Experts of a small language model.
Size: 13 layers, width 160, vocabulary 4096, 37.3M parameters.
Experts: 4 picks a token, a shared expert of 128 neurons.
Below are experts of layer 7 (counted from 0) of a mixture-of-experts language model. Rows are named router (the router's row for the expert) and show model dimensions 0-159. Each number is 500 + 25 x the weight over its row's rms, rounded and kept within 0 to 999. Numbers have three digits each.
After each expert's rows: a language model's description of what the expert responds to. This comes from a sample of Wikipedia text that the model never trained on.

# expert 58
router:482503490496546551497463471497549510491481492511520505468505465510503504508477491535537519516524530463494494532522490516513483442477518490498526529520522517462483508487433485535464522518460537519503481501466534474502503492493529526512499527501476530511539462523491489475465470491453531472511456522487487470484511443502463497489448524502524493517528513483516531478464463492483490539497494485471533535440515530480508478489507528503535457536498519480521506504501507507516525483498539
Description: Of and list commas. The word of after nouns and names (Sloan of Vulture, professor of), commas after names and dates, and heading equals signs.

# expert 7
router:510505511452470525520455510486514529515514500531478537462475499522523488471530451536549491485482486530480485499491498520506526469517457474524469497527521481498495510515453452465464455467488477517507483474522510481517499543466525473501454468481501497494461506519519507530497461527519500483468488535467496467492506527488516473478484525504527515521498514498462467545494504511483536505500455496520528449498523516466484528492525513455509477529512568493482515504491532488483465499543530
Description: Line breaks and function words. Line breaks after section headings or table rows, plus quantity and relation words such as both, either, two, with, below.

# expert 10
router:459492476462491484519516523484505488530483492503525493519546481516513528544548483472506504494476538481515533482497455479490530510544520531491514485506510524469515484533477496489524497490489522492530521461473534496501489502527502499535526509465514465524430495501553493525489497471548559511458544528536486494466519479479550469498520463524478477528496509479548478498521489509515536489510489490518507503488498537536484504472515562470487531523477531510506544512529518523501541496494520
Description: Mid-word letter pieces. Short word-piece fragments inside words and names, such as g in .org, ag in languages, my in Grammy, c in cdot.

# expert 13
router:497495534534471472500496427494490485493474508499516486503500499473484480480564515498537522503485503493538516539495484523514494515485512469467481517451515498487480470472475477509515543474467524521544483475496471507519509496467469502513518458464499515481516479477485446464517473532496530532522499511481567547516525520497507475498493505475503503496500488540516483469466479474492462497498548456490534493509529495494544498504527478531484493491534515550529521449491518493466492444528516
Description: Greek-derived word pieces. Second pieces of learned or Greek-derived words after a short prefix, such as pol-y-technic, h-y-pothesis, psy-ch-ologists, plus hyphens and quote marks.

# expert 14
router:502533479537486510486524529486513465508499516526523503539489504510517490499486504484497495486478474506448519507481492523494491516509533493499492498507492508500521492457472493503510521473515494491453467481510523425518495497529503500499514480492479503497515474491486509477483531506509490490495525478496504493521521510470520476523493525492494484451488492502473472513491609483609464474454511539488504518436483512489438476475507507526484510486524484488449463518479524507492539484456511
Description: Digits in numbers. Digit pieces inside numbers in tables, scores, years and decimals, such as 5 in 95, 21 in 0.621, 27 in 279.

# expert 18
router:486536503515508493416527491489506481523526524539507513527452484489525493490460466481508499472473501502497517530457536479506497503485483482543472479488476502511501503489502550531492437469495518529488474483545539496482476486522528503498510498524486465548508558497493505483528543524477474500517534492535515466476503527442467473475542506494466513486493501508510471516519549526492487480504517545485499481462478492473462505482510515533518543526543534495528470497493518493507508499463494
Description: Sentence-ending periods. Periods closing a sentence, often fused to the word end, like "1982.", "lifeboats.", "Iran.", "season.", typically followed by a new sentence or line break.

# expert 5
router:487510480502505547527471507491526497485487504520495535461481499468522538488493510509508516452492495504513469488540480463467468508555524468534450502467471511497496474514476533480469518513479479497510551485512501481472506491511491503520487476547575487471463507463493509537474472518506528497538511513519519482537521470484478526499474471480488536518532497485519537520469504496534520502520503501483500517540518511533523453508458549513475507545528514540480465499485526455500503552511483
Description: Table cell separators. Pipe separators between cells in tables such as minor-planet and chart lists, plus section heading equals signs like == and ===, and "by".

# expert 47
router:509503486485466505484467483496465501520508481484485466530489505504497465506521483516507505507493523472563466460486518478470475497506453506478505509486511487483456484496515513507528462528536481486470492535530542545472522455476488477531497512494475521521506498475505511546527520538507497520503549487502486481492506505546491522505488478458487514533541478508471515538458498504492558494508517513556458525487505538482485504521456517486523485540545447535571474510513508525493510507486460
Description: Mid-word consonant pieces. Word-internal pieces right after an opening letter, especially "er" in A-er-ospace and a-er-ial, and pieces of names like Nap-ole-on, Car-m-arthen.

# expert 35
router:512519512479515498475520460483479542500463542508472474445530484518466519526516505519485475505501530507459464506524531518513499500497509504496514498504514535480483491507495476488491539451503504539487500504490466539465491481472506480454514533436455525518482501517483496510506496540439517499479556475492522496493457526486487453474527504479526483496519515516482515448485489525481486490518516487509501465554454527537483474458533478521467499497503547492519488482492489452471546486494517
Description: Initial capital vowels. Word-initial capital vowels and letters such as O, E, U, I after a line break, hyphen or quote (Order, All-America), plus accented-character bytes.

# expert 63
router:476510499518486527485520451523484464509547509503528519530513473545479485467531519509458531510463469522475510467518518529479506540505498477495487488466546482478496531460512500473502473467523505521539470458505521488535523508497488514497542522497554531496506491538545475520503493553525500464461463481498501494516515487533537489521527515514488525491526502531476509454524527485532497460504489517477506486513492487461513476492497511501505515490544496518465444527501520522438497528448500
Description: Past participle endings. Past-participle and -ing endings after is or was, before by or in, such as bounded, located, killed, covered.

# expert 55
router:511440515480505544486471509486516478524507506530473506519481535481504468474522527532485525480559516472484524513504528512504502546491502476493497534462477474508500496492533499485486480480480474458486489544547508481506446515492511512473466474472496529499508522486485558564524524490473502492478553513473516514479469486472516509538510497496525515523509506491516490473532554474471491514535521533505546544486510516502487514552520447519454505488490465467486498528498456532501494490498511
Description: Prepositions after nouns/verbs. Prepositions right after a noun or verb, mostly for, also of, on, by, against, such as candidates for, oath of, workshop on.

# expert 28
router:504485488473471509492531505508504456502461472528512471505474485503487491516483482473513479502505507497467516545498494532526439560476485537502505521471439525477497547488510485460512453421512518511513461501498515464531490501453481524539534503483494488529492506504464517498533505497487469470504502450472512498536501472458505509494490526471500518476516497478478484491501519488526477475537490521480480479450532501520464533511524537482464448496522493505482502505503485495526467540462531
Description: Digits in numbers. Individual digits and year-range endings in sports stats, seasons and scores, such as 2015–16, 2018–19, 9–17, 49.50.

# expert 24
router:470458486442516496525513483494528470498489497479485500486516479486523493506498493538507463457536532497528508523554532509508523519490482522500516525470534507525511526477513528502555524500515516504493521477508505544491540477497489486486484505497501531517529485489555491512536500454524445526505487489502439475527530500481510549476488500508502485533496482505513469511518469504466472540499509537535521448464457456498550490536472503523504468481488516454467492485498474521501458545495485
Description: Mid-word consonant clusters. Word-internal pieces, often consonant clusters after an opening syllable, like b-l-ack, un-att-ached, sy-mb-ols, s-udd-en, with suffixes like -ing or -ed following.

# expert 21
router:469465532473467513530443508519499536496451528490525475500535466513514488523512516492489528544521504512526501479484488488468498496497482484489503483500522479472532446460482477462477524496522509478510461525518474507519476488505490497487468530497520522476502479488514533550516522502504543508517458458514508500535466497490497498486529509486530481518519458532494497494534507517521520545532539516533510464476483496545551469558500530463529516457539532466497551485500522486488525486527499
Description: Noun stems in tables. Middle pieces of common nouns such as council, event, museum, champion, election, emission, and headers like Result and Candidate.

# expert 60
router:529489499490465511493511537445471519498535501485493503494515513480503462482477530461537557536545485464487516517491495499521529499525504513492493508491492510501442497514450520550534503492533465514506518562452472497478541502528503481531534481473508487472515488492470482517483512480500472474482504468531481484498476496497533483498504541437505534472515510507519521491510491528454456507529503509471476500481502535506479515452551490508527518524480495497535489477495513487475457467560495
Description: Articles, possessives after prepositions. Determiners and possessives after prepositions, like the, a, his, their, 's, "The" in titles, plus the "or" in Motor.

# expert 33
router:512459545482455498479524530502490477536497495490507525542487538504455537486495495536474471497465486507464528512494491504459476506480478528513506508544506472495536510559507559516483542524465497506498479489498513498503466517542520459512465498496501474499523473510474481534494531479513473519506485482532451526480482447491508466445513538482478528477515480452502499523524491497461499522482468479534470461549484508479484515472478501537517532509491479547491480485477508509499530482476518
Description: Name-ending syllables. Final syllables of English place and personal names such as Blackb-urn, Clif-ford, -shire, -den, plus table pipes.

# expert 25
router:504473514439518520448489511465516556508508533533488505505490460538530466529450518513484533512481536506519484465485484496491503477490510482498488541525477491492516472513526506512508523507529485500496533474524461503524508494512480463504505448475538467498495482503510482494476522490492472499552460477549498562523496521489524444486549527450504479494450497510480501486467514501477492466469506511522496485519512510456488515467490549540493501504522498522471462544523499506487490489543491
Description: Table row line breaks. Line breaks that end table rows or list lines, especially after a closing pipe, plus table separator rows, middots and closing brackets.

# expert 32
router:491551503485507498558509528557486502486550488505520478485491514473481496476510548492450453495523505533519497475515513514494509494481499534442524470498480500474491470492531442448466511490472487446478532521527531490524497478522488484494484529543529478506471471475522533529473524475527504502517495481496494507522513508505469463492512526524520498498459549528498502505502471469518485504517441551450481503490521480514533504523485522489519474498538452497476546512498486514516494491519491
Description: Kinship and role nouns. Nouns for people and their roles after the or his, such as brother, father, president, author, often in election or census text.

# expert 12
router:507443483489476483503504462531491502498531535531542494524482505497506470501443511508510531475505476526469519479475497495510524527525501506464475476462500494516479472510511485506531480496519491516449511508486491463546527514522494498500492504499503569475471460526471491478517528477563517489479502439481505519504486475494453493470486513475484467452519528499501493501472560485482503495506526498535549485499540557510508526521496505521541527506481477478469440502471469492524520492483515
Description: Article "a" and capital initials. The article a/A/An and capital initial letters starting names or words, such as "A Dictionary", "A-ndersen", "An-tarctic", "C" in designations.

# expert 22
router:443501508464514466458501528538530546459539510497462499483548514495509509540493501468493472482505498460455457491513511520499484549460545470497495474481475507486524512506518477499489506479485466497522480487489480548488480488435506456488555525491543501485475517501465464487541482498488518521458502512521506484519482523551483505466535528510515499488473484502465503481527517536488506520499488473496539475495508474464510482487484490483509469539459477522497540518456490524519503504482518
Description: Plural s pieces. The letter s as a plural or word-internal piece (Drums, improvements, ans, subsumes), plus slashes in coordinates and units.

# expert 49
router:501500519500507497486470465514486484515483553507502551526543503496501513494501500542524545497500523478517497472498501446539535531528526474489479492506511452477454498550485541509466479477481476452546493479496490508465541537491506466465512501518496495503517514512527468497506474495515507477502475487483479475472490505452526482534515501545450506545517467501489474540552492466484463494482465543482518483478476524517520515467520519529482503473485530445475472523467503502528484517509519
Description: Pieces of names and words. Second pieces of names and uncommon words such as Penn-y, f-ant-asy, R-oss-iter and Vert-ig-o, plus Off, For and All, often in film and album text.

# expert 17
router:545512515494516491547526507494452525474546510517514472468515493497481500498500508507520531493517508491511522465502467543486478513505445519490523482498482542504511534475528502502470474517509523495517527498545485540454466480478459508508497491490513501495487520553519532482527438441469495490455496530483454528462535489475484512505496481448506514501480509513503471484502452481497480472501476431532460527511476497531518532499483499497514514500522498526493474547541487513510480518546524
Description: Line breaks after titles. Blank line after a "= Name =" article title or a heading, plus words like a, an, former, Democratic, Republican in election and biography text.

# expert 8
router:473534486523522511535478461476529513479498454466523473527472471457487483446519525506478486485518493481565456465484503535519504483489494503495492528473483484510466541497483532445498470487503517509500505470502516530536466485510481472510524485456499524462500517524488481469499532543484501478546454507535504522457501536472474528533518502487452465478510516477494490492508496504503494545518497476526500465504517511491521542484505459558495494486488504475465490471504486444505529506513481
Description: See also headings. The "==See also==" section heading after an article's last line, plus auxiliaries has, is, had and mid-word name pieces.

# expert 16
router:479534481499483502495514517522527487481498476536552471535453496492525513477493470503461515481461498505451472550447508549489474497515514505470478508488539514488523509475522490501515464478547490502454466486503511477492501515519506498516511436498506515489525490476458540470509483531526516531520512499500473509503458484451520518556519465519482498470495509508493480516473557486541505455485514530481514474529537521501435491486523526519521524483529500517471463467499492482517520514486516
Description: Possession and action verbs. Verbs right after a subject naming a person or group, mostly have/has/had, plus received, took, gave, saw; also with.

# expert 53
router:483509504531501469526486470546474486507538502510525512550500502507488509537525522523532535483496517535509543511475524482488488533490510461494490519484506486476483479475491498467537497487522513528494483518460502464494447540502470508474490470507553548506537468528486512467484484493539494452543533478451497521558481490495509531506516451501532539513514482535465466489499494511518491509517491496468509487468500518506484513498488534500521508445510520462534526559493483527540518483537526
Description: Verb and noun endings. Suffix pieces like -ing, -ance, -ment, -ations that complete a word (noth-ing, try-ing, belong-ing), plus nouns like power, action, living.

# expert 31
router:519472513537486462536493538538503463500483498486479477472494518508520494486453467477509515476517516526501477506488476525495438516536509516559526465503551538522512515548470460546519543488482496508541533496521486525519478524500491460480475490551502487480530501500514475478472510485525506512543542521527514491484519475463520515508486504477536503513491470528541507501504448487509521474505473506496472458485507462510478491510474523448515500477455505478532515524543462487490482502529499
Description: in and short name pieces. Mid-word pieces, mostly "in", inside names and words in sports tables and race results, such as L-in-ardos, Hamel-in, discont-in-uation.

# expert 34
router:509497471544512514490508491495481448527490491513529488525510492503514477521501506497504510471504489500432540469456505467502492505487560447506500487467485483501525498494471513495498523501512470481456474494498541479509503505528494496483534491494498480491499483507503529491510507497507487490449497485452504487530536503465519475525526507506485488476489516505504472499498561481533456479443490532480494498457476506500447472399488490530464509471518469469448480501474536522484491461467516
Description: Place prepositions and fragments. Prepositions like at, on, in, by after verbs (educated at, spells at), plus mid-word pieces like Comp, pri, rele.

# expert 4
router:474507470530498483444474516510562458510474475459555473501518500450511483501514490504482501529498530523470510528520520525475487486502492529525531474471489528487521490482493510508491525480534496457481489492545527451514491545506530541472480530467514476526480508471494493493513496493462502499489473479514470472487516460468520506467490530508464487467506483495538463521493529483567500492514524542462477530481519536513531505523516515491501468498466491504472497499464534448527532476474486
Description: Table cell separators. Pipe separators between cells in wiki tables such as filmographies and track listings, plus ordinal words like next, first, second, previous.

# expert 42
router:457510541545511467497528486522528526493487505527507472478502480485470513518523478538536476514512485497549532431454516499483485499513502500542486509508515485474476496535487486453461484540513548487459506503484544506500533524510472503493459497473526499492482482510483504516495498524499512532454510472498496505524542500516534524504515518533467496528547492482502492501498508476455491453529483519545569513512520518491523490474543448489501500480543518522508501543484483508460487514539490
Description: Common adjectives. Common adjectives and their stems, like great, good, short, new, young, main, common, often after "the" or "a", including Sh-ort.

# expert 50
router:498516487496465545490516490477441467482495485493449481471502498441512547462507531479552550510490525495519510519494517486484485500457500527473485511497469513539482483461440472516497462547492525507466482531495488456538512511512519539485548509509520483498471513483475466473500515526507501492480531483488488510516528489524485473513459464480480511518461488480490476521501473521513532494521487537464542529488478465518488479518544502523452490467522519505489500478493530477472502519528531
Description: Definite article the. The article the or The after prepositions and at sentence starts, plus "ood" in wood, woodpecker, woodlands.

# expert 37
router:504525477532539514493479530483500460541490496498493514521459473554513502474530478507480486502512496509507504474468507513477527476552507483499525453517480522491528529471480462527545497554450515519473471491443474452475475476483528490507465443484509483499494456500473470488536490511490507501509479467480466454531502432480504488473495475532505469524511527478530488463509479483505505500514460477476498500529470522507484492526489521532508545486464553518510499495519514494496517526500482
Description: Function words, www, contractions. Prepositions and auxiliaries before a noun phrase, such as of, to, had, without, these, plus www in Website fields and contractions like 've.

# expert 19
router:500532494452529486521497491474551466504473495507485469490500489500541517476464465516487486546523466502456478464476529475512459487534534503481535506527494509476496470486470490499545532479519488527513477523492518434545525533518535494510494473516512505473505485454470484485510470503533532483461447477490479489474523514533485448463498455541470502461481478502488505499502545457488534524460489526488492495492501463510510494475481523492471502498498509480499527511467514499474532542495512
Description: Word-initial stems in prose. Opening stems of common content words in prose about film, writing and design, such as writ, organ, con, pract, plus Let and Official.

# expert 40
router:485549491541467531497496505486517446517520472513509521484505480501503518533460455466543475520539491480481533522478488525494474524488506505512507479516497508499487516471518491511480503541529518477462501467517508428500504488497513538473553517517475512521463477469496566491498518496503466496467542486514484484540515550514539470518526532503520512465487541513495529486456546484534528491446509492501527524465485511518492461452514526525476491487498497500493482494520470489529481530493517
Description: Articles and determiners. Sentence- or clause-initial determiners such as the, The, a, his, former, new, another, and the s of news.